{
  "n_layer": 13,
  "d_model": 448,
  "n_experts": 16,
  "experts_per_token": 1,
  "d_expert": 832,
  "d_shared_expert": 0,
  "activation": "squared_relu",
  "moe_layers": [1, 2, 3, 4, 5, 6, 7, 8, 9, 10, 11, 12],
  "router_score": "sigmoid",
  "normalize_top_k": false,
  "routed_scale": 1.0,
  "balance_loss": 0.0122,
  "balance_bias": false,
  "router_cosine_scale": 14.0,
  "scale_expert_input": true,
  "init_std_router": 0.0161,
  "lr_router": 0.000312,
  "vocab_size": 38025,
  "norm": "rmsnorm",
  "norm_eps": 1e-06,
  "tie_embeddings": false,
  "optimizer": "ademamix",
  "lr": 0.000288,
  "beta1": 0.9,
  "grad_clip": 1.0,
  "batch_tokens": [65536, 131072, 262144],
  "seq_len": 1024,
  "train_tokens": 2078000000,
  "steps": 15165,
  "dataset": "wikipedia_en"
}
Below are experts of layer 2 (counted from 0) of a mixture-of-experts language model. Rows are named router (the router's row for the expert), down (a neuron's output weights, with its number) and show model dimensions 112-223. Each number is 128 + 24 x the weight over its row's rms, rounded and kept within 0 to 255. Numbers have three digits each.
Before each expert's rows: a language model's description of what the expert responds to. This comes from a sample of Wikipedia text that the model never trained on.

# expert 14
What it handles: Dashes and continuations
router:121133080116133136093116179105130169138141146094122152160136139128131127148093105134116090094146120069143126152122138106153105113162174139135139104177079128101128111099127087100113108156113124098095125135166116124177143147158142142127131145103089160143102146139120102133121167107128146124142100126124168139117119139163171091139110130142
down0:159110119114138145099105150230166124129116119158143113127116098122137131141114130122142110074091098164139094142089108162107109129112070172151116118119128099184115172137150146159105157115131083159118160124105130140112117136113094122124125105164129119118141123093134148120105170160117117153140142139117116157138133117152089135186152149148
down1:187118082138153136109131128131117145123154117116115088123108131143111124111115109109107109167117132144137127131110142093147096148130188135151067129129134125133085141216124142093164090138080143123122130111101109143135112123169163109039137163137117131141136154133106166139083145114052112148139139133111120133144163103136135120167111128138
down2:130121126132142159111144120104131137125131148117130158137081131104112154128215149186151132092086121083148104146178143121154126173126158150113126095099098135150149134131098139178101078103135110100086128113097177070165137180125160142114130085092116103149106111112116154145093160133120163114148087163174122117131125129175114094147129145131
down3:149123116128100129107112142115112140148119149130091106085140151105070128121127132161128114128121085164094122097173135135107153084053131149110165144144153153171120107126132157131120134122121119140124141106123140124134148133126132138096152130125157175141134093166124160132118105138159109120132134129128110145176137129137115154138154078095
down4:140113134133096103126083160144140140148138156171114146140159101149143109115130152107146118105093162115165177197092127126118106090137113117112112147122139169150108119111136158128171093143128157103148141107081154166131154138131110110153124164141096136163142142186127100135132140142104067181155153159133076132131140133153081164124099091152
down5:089129115144153128160131148121075131134101147174147134131129082106145152159155124133106098148164201130099110163131107148096138116127102122138119095120168108104117113128149101120190111113159190105137064153122121129132128144122140139126131140096111169121119160097099104096129100130133075110144136119125124188166128102102094137119098134133
down6:099094153122136133122125140113104104105109107138110179156142111148145143127153118133143164161140156106158134152155116147119126123113194154109127136156162137168145087129153148158141116120138136168132119124093137093131145175171169120109095148147144070115142137178166128086133110147170132100102171163157146124132081141118108149123137094137
down7:145133117107124121119081087126156146117106088141114171112146092118152093114142134120103119097111122089119163131110162139172127118108087183120113143103160116156110159119164111133133140145119078097186078108135091146091101132122126173156165140156143124157146156105142154114166134107161165155120107131075091133057124129132156137100171135138
down8:112140114129153111106131124123088121129126127121166091108162121182155129139153117158145146144111143090113154104114115154124107145120121133084136108133141116104114100138125112130190080065089108090137113158101093104149171126122092114139127085118153108125102107163136110091120123141148130138127093099117125150152130045124117143127125143130
down9:105120133150080125102129158110104162124134119106108151146106099109160146125121116107113111122095122155127131179100091068129140129153125106171121123143123171128117129118126142172104143106162135132136124112138114119131149089124141145110123125160162162180115093127145146135130170156158121137136124130144102119083109153166100130123066131107
down10:130154134112113151127146097149120133100134143202129146106151153141156125124123153152139138102091128132117123103114143142116126096095156128110126189086128149129114103117105129110115142152097107166131091142114145132114139125097111179098151127088134115137132119160122089116110118118139058141163131125163092155136140102129115150135120133123
down11:143137143141087108164123124154111104168136146120112121100109126108134151131105138136111148139071127125120139118128088145123173098114130165146126121106152116157124094109134163121164135123152138087166111153124097170147132118118111112157088094123186095061128117074087129105107134142131146126099140111127109174139134149117084180165168109117
down12:110112141144107106139101188123120142107157142142097091135178125100103111151120116150117087131123131093116145110089128153130113087133139134110064108108134144134138114143081102147127138109110149100136137119082099089112141166128142128146075124128141146070110164107114155161159112099132135130135082115125116126127153108104139151140145122160
down13:133113132132135121145122127135159124140142105106075152080114101158142099153083121070107119189129113154148114162152153106109099136130173132151143146143096091130161138155132131126142160107124102158146100135150151143128113141159120147132133129123124077110121072112113141168111100132141146134116118131087147095099132175111077125155159160135
down14:120160150151114126151107160162131157105123112129147123112140146167160150062112107131136120120158083149142135153112143116080159126124125139151146129154105141129108111154130133140148140123161147147106126128099165091128107131087092132152162129175074151104126147174115155162098128160134128141133103096113143066152159096127159131118132152143
down15:098127093182149135162163079140149148178110125102090122083117113103124137133123136171110141147098147119145104157148123138130086155189116100155164191137123054160153124134127131134164127111095121117126148092170136158130112133136163111126131103120146110147155175151154149159136134133134181145130137131144084154107120145159121123135136108148
down16:075159176133119166109118157139132129127143072099139128109129160119181134089094150175126150116141130101116139151122123147141089088160128116099128138121126147133111131119129128121122162105122140140128178136107154120140158128158138103145079119148130103186150124125137156103125148131149134136142139158144156128137093112108156114117107113159

# expert 12
What it handles: Coordinating conjunctions
router:163127136130153112116119145160137143128134125096098137130123111116168120097127087116132098107147160085119144154103137102120150150178139084121118143160171072147145090115079131111158128177120152151131125147119095128119142132137130138149118162096108151135150151119145107121124146108150143140130078127126163128145096160096113104125150170143
down0:093128128154087180170140126109097120160197116157133159135128141099077097126142117146096131151124137098128147141119118122121140106178148070113127115146066154110148082140145090130120128144106134111119088150131159133135100145156114129103166079128120129128100101132103130127150109098118107106144141155128137110110111133167103121130143135155
down1:081157093131149088146131097122129088133084113116131166114115142107155135129081141120118152138124098131144149140119173098081128107195137123135149164158133089136154106163164141135100133132119116137123100119080097155130117148114153131095138135122135155142122148108129141154123087142119130141124176127114180124141194135144131132154124102130
down2:090107108173125155120065137140111124116148131125143080106127138171091129120108107115134135150166138124141152109074130119120126080168119142134167104177122142131110121129153156134127142102111072113113127124133113113134154169127132163123118128099088136109147130151173077120153142159158154137065095114116144155109123116128166090111144155132
down3:128165147146081132112135161154152120153138128119137124149158093132178166131092110157137149159152117117106076116156099120101090149096129164104128157084132180109139146152151145135148137142147167129120096108115129136174164110105112157161069165084172124135120148128085107100075094120142135116117184106105093124112113114140130116099081119106
down4:110111093137122130090108125111159087129094136129102141154140134148129117108128113151124167151115141121115148136104150148138135140112132137131067154085125121139099123113163112120126155124140125126121116155089125112142112105104132134124105115125106138125167148125120104118117119119120129125147112139147156136115169099128133082145106147164
down5:128102134145154152108087099162126082113126094138147175134103123130154142178133103106130151129105087132082132111161109114111141109084165135150139119129089137102124122140131131159108165106135128139092132118124115109119146134127112100150125122131137148149123122140136140121124106115153115135127152114142112102198115135129088135130123115150
down6:171094151149116155101096151155143134120186154137135100161076167129139076132112139110153158137108141153120167127150066101176129127125120116091130068080145148148095131147121113159160183140131142112159107105148162109118095134103142182113104126110123106155130116159113123134080106140154157116133147117137136098128166136138122112137086106137
down7:122134145146119128150132128115118113114087110108162103127108158138148102103088131111131142166104097146162149146132111180168147132095142117151110174117160101134153146138146121118072114151116097121089105088141120094135117097117082154123141120095115133147121096130125075119137111144160181127130113134090093129139092093147140120138091110120
down8:171138133146124147154138161133168114156122093174118167109132172134086084156076091169183151121146093143168105091140120130127098104130130098153097119142107132127129130135164140166154086141113122118131131087128114151137100144125151128087135076116139147118109096130131130145100141154135114169156169153127095111143187170131119105139142156164
down9:133152168160085118088102139123133156118161149119132083113164087119092125143170104155134124150117113131106095102153116143156138113091143150113092136110155135142114119153118122139123150103153134137145172157159149102102103145124107156133148116173206118163136126130147136131123100118078092188147120119136146129156129132107141145165127138052
down10:102133126133096141148150157139145154122118116153128148117106123084119088114127156127146116154149169159139120121148099129107138128150146157145166151118118126175106121135161106175100121140153098101127119137113133099182125144133137147102112132089144132135159174135134126127130151136177170126127145081139116174128093101183115118124128105139
down11:133133157148124139163136117160103073148158138108150131138115079128135102124090157080137135127132139145140119160141137122132169134154141093149172137129133154105129154129106151131131147108136138110117130111129102096163146113143146150135159158137188138150138128171156138116138130100097117118116122129117158160131157171117164162136152116165
down12:141105134157125146154129128104130116097131137095109093174138112103140129112117141126133123133129139128131134120108169175134160132094152120082154131157118121091160128114107111084086104099130143113131148109159141132107083133129120132100133062155121125121129138141182134174135109071113082096092118119099125084166095149053157136112081140153
down13:160136147120103128126089088133101123133089150131142110114120145118122138128107161139162117133107100150150120123122093150119133099154131141155124151126161121157123131137128152169162137093124136115162163161151126109078112098085114128140114157095129160128133137096170077128143105121146080107148186158130082118128168130088115129124119098137
down14:141125132098122112124119136107141168118142124158118160155161134094112130171090136086119154143119138080118117111134173141132136088159127136143113138133174164126154130083132106146135139176115123169118130189121145124130169146117138084186119155171163122093142110130125108148131133145145144112119107093139072140113142129089158139140112148103
down15:102122099100143065098145109160101153117128096138141156101115133133130113105105142106099103117110124146161122192146151122115124171082125161070145158137091116144163124145111113142107096116081159118144107144118099137103095112102117111111164115151120118151121077117093117166135115128115096160091141143143128121118156155130151140148121105119
down16:122149166131122129130111123174127102115118143132159134135103150111098105136111146132131140100126089120131088121140124106100122132144071145152175101119085132112160143128158141155132128093124163146128120093104092109121119173107166169126150120123122115152095121109150088118101141187133116118143068158112147111150129091123111097150157152096

# expert 9
What it handles: Word after "as"
router:143149103156145122123154129112138124136188114096166140133143123124133135124124099101117068078147105125100169100074141122083150176176154115103123123103134170172102082143101137127097133119119133144086152152114157141114123097103152115143128150114113126143173111094095163138116147096124079132134123113155149137092109156145177089118158127104
down0:139122106141131126131124165129151105088082118158091132135138149164117121156071129106142127106119124162127124144100138143137166142058168085104138105150151103098128170194133093139121101126156128136131102138145079141124077146117102141120175101116137119134139132129123147135139141151100113126117112107063135103146092117145115135109139150139
down1:149094120149122092099152146080133089081109116105172136110134133127165117140135104132145145114100071123133174071138114130099130152136106110105095139112141162109125130149136108136095107169154079132111072118133122111152119124146137097134109138126132113122117139141144089111146114115150120148105105137110143110112134118141141152158163127189
down2:155143144136159119108088132161132086107083132112119105131101117162103077106102079120148160130127128121126126122087148079147108129121136144147155119145144126100118152136093109126132118187148146116145144149090120141104086149117105136122103152089144122128105139138158167108131126095116154130119127159131067070105156136099141138084090168108
down3:145092092120108129158106115119149142113138137175095119133127110144132072168128149123158130128107136122116125148131125169147074148147173148122090127090136157058140148144093139131136124127127104135128132131120109115113133103127132123134098166134133151156135174107115134089094135153098128179110132119124101138147137102115085106103077113162
down4:120180154144126121153113119124121130153164133126133113094107128088124137117123149118149116081155088159166091143133145130070130144113123136146150112140136094168132180116135117066093167136132152135114174082161150133127148138127117106128132105131095080126128129118128126121158104177166084122150154109121125142148135100111106106163142115107
down5:107111148123096113114117112089114116132118122158130104153131127138134131123111119129163112141186108155147106144167155124133094155089085133110119166110117165136078134097126125146125138132134133123118058121100059101116135100116142163171130117114113105133141163130137084133120106109134169136115110159110104111117162102112090102131075122082
down6:113132133122144106158124130153101095147081147141112116153123100102134154120131126155095141108138128157131174150077119107120147144143135148132101131150109168117128166126143126116107181152115168151138082131136102095176125119110123121114128081146092145141128169138147098146104170165074155154144129104188128142149118131106084137146150153129
down7:142171158124102129174160152149155102131113192130082101126114121113097126157087114126138130132138092150124107109127110110130099143123119152103118117108141125145127072153129129099117139107109136129162129167146130137115141156123115127126092087104160121107118144119152126148128133128160127114097129126151146126132101118165133125137107117129
down8:101181149127134147130123171117115132168177109119148108147138146085124161152106085122137131139118126145116129116158119109120132135124131110167110125148131100121140157101122158174128149180152110128134157067124143148147103138105132121116133144123140084158109147167111169115138153141147060108140142108126169165120083145149193081116072088120
down9:136137102131115113127136075163164089123121127117136160112109111143095158141135126128107122132130124128129093131149130127113128124108145178149124098144142122103073139124097156175106135105132150115186127129138140171075148106097109150143153120159179113109104187113118087123095091147089094120153146183115134116136123133119140139101132115169
down10:108096141107122166115106134126152112146110056184147115100112149135084144127122121111131148163111110104126121206147130128137104125136166114155125141167115184099140114133102130154152140124107144115153120088084157127102136129129103151104110103173138129156086128159153114093155123159067133165123107157144069185150164141097116135126122137140
down11:140140118121097132121118102157131105158182107163153131107102139162159127121136126094128137091130127136183110153107089161133124119119189182112074119120094092175130091129153136144138128119145168102140121151173189117117105140132156150113079120164126106131125148145101124130133135126118117125116123114116157049123172173139131122111109121147
down12:156126135141134123146106095112156108134120119155144132113110139120136127111107148151121105124095164146109178128159058148137140138086123137115136111168130146114128133130162106117113114115164118156111091141106135066098191130112140120140135173105113142141129106121137105172113123120117162091148145109172078153088139155137122123095128103149
down13:131117131116160138112100114136154154118142103095156041152116146126136112119125091129165105113139096122144167130154151122110093125114155123164163127151112127079116141124121166148146118115133147148129114102136109157122110143142132096127132144090110131093109117136138113112142153110135148165148107128116113118110156126107105094138145097215
down14:179149094164158092137121154142206111098125131129150135133111096149117094169131101074117124150078173131124135162085111145175142129148126118113128126129100103156119101142140108125156112132134109110154122142122120126164115129165117079127092135110137125170149163144111117145143119138115145148094094117110129126111118146112168104149163151161
down15:119147128152109154122112113092143145116136097136162118150151170134134074128117131134087142116116109115140156139097114145162114132130161094095092125110133111129132155091159106131129120135134114111142143125144137162119126120137134122119173107128111113096173090165099170104128101142178098155120148105108091123125149121108136118140109107154
down16:163090112094123088144098136185151120128093140096108123114078170126058130083094105115158135107129088102136099163142114178082130114114120155134097112136140146100083147106119119138118126101098186110140119146102102145148160116106111085139128142126113133104104128118106129135120135158094129103133102139134165107150126083126094135140116160161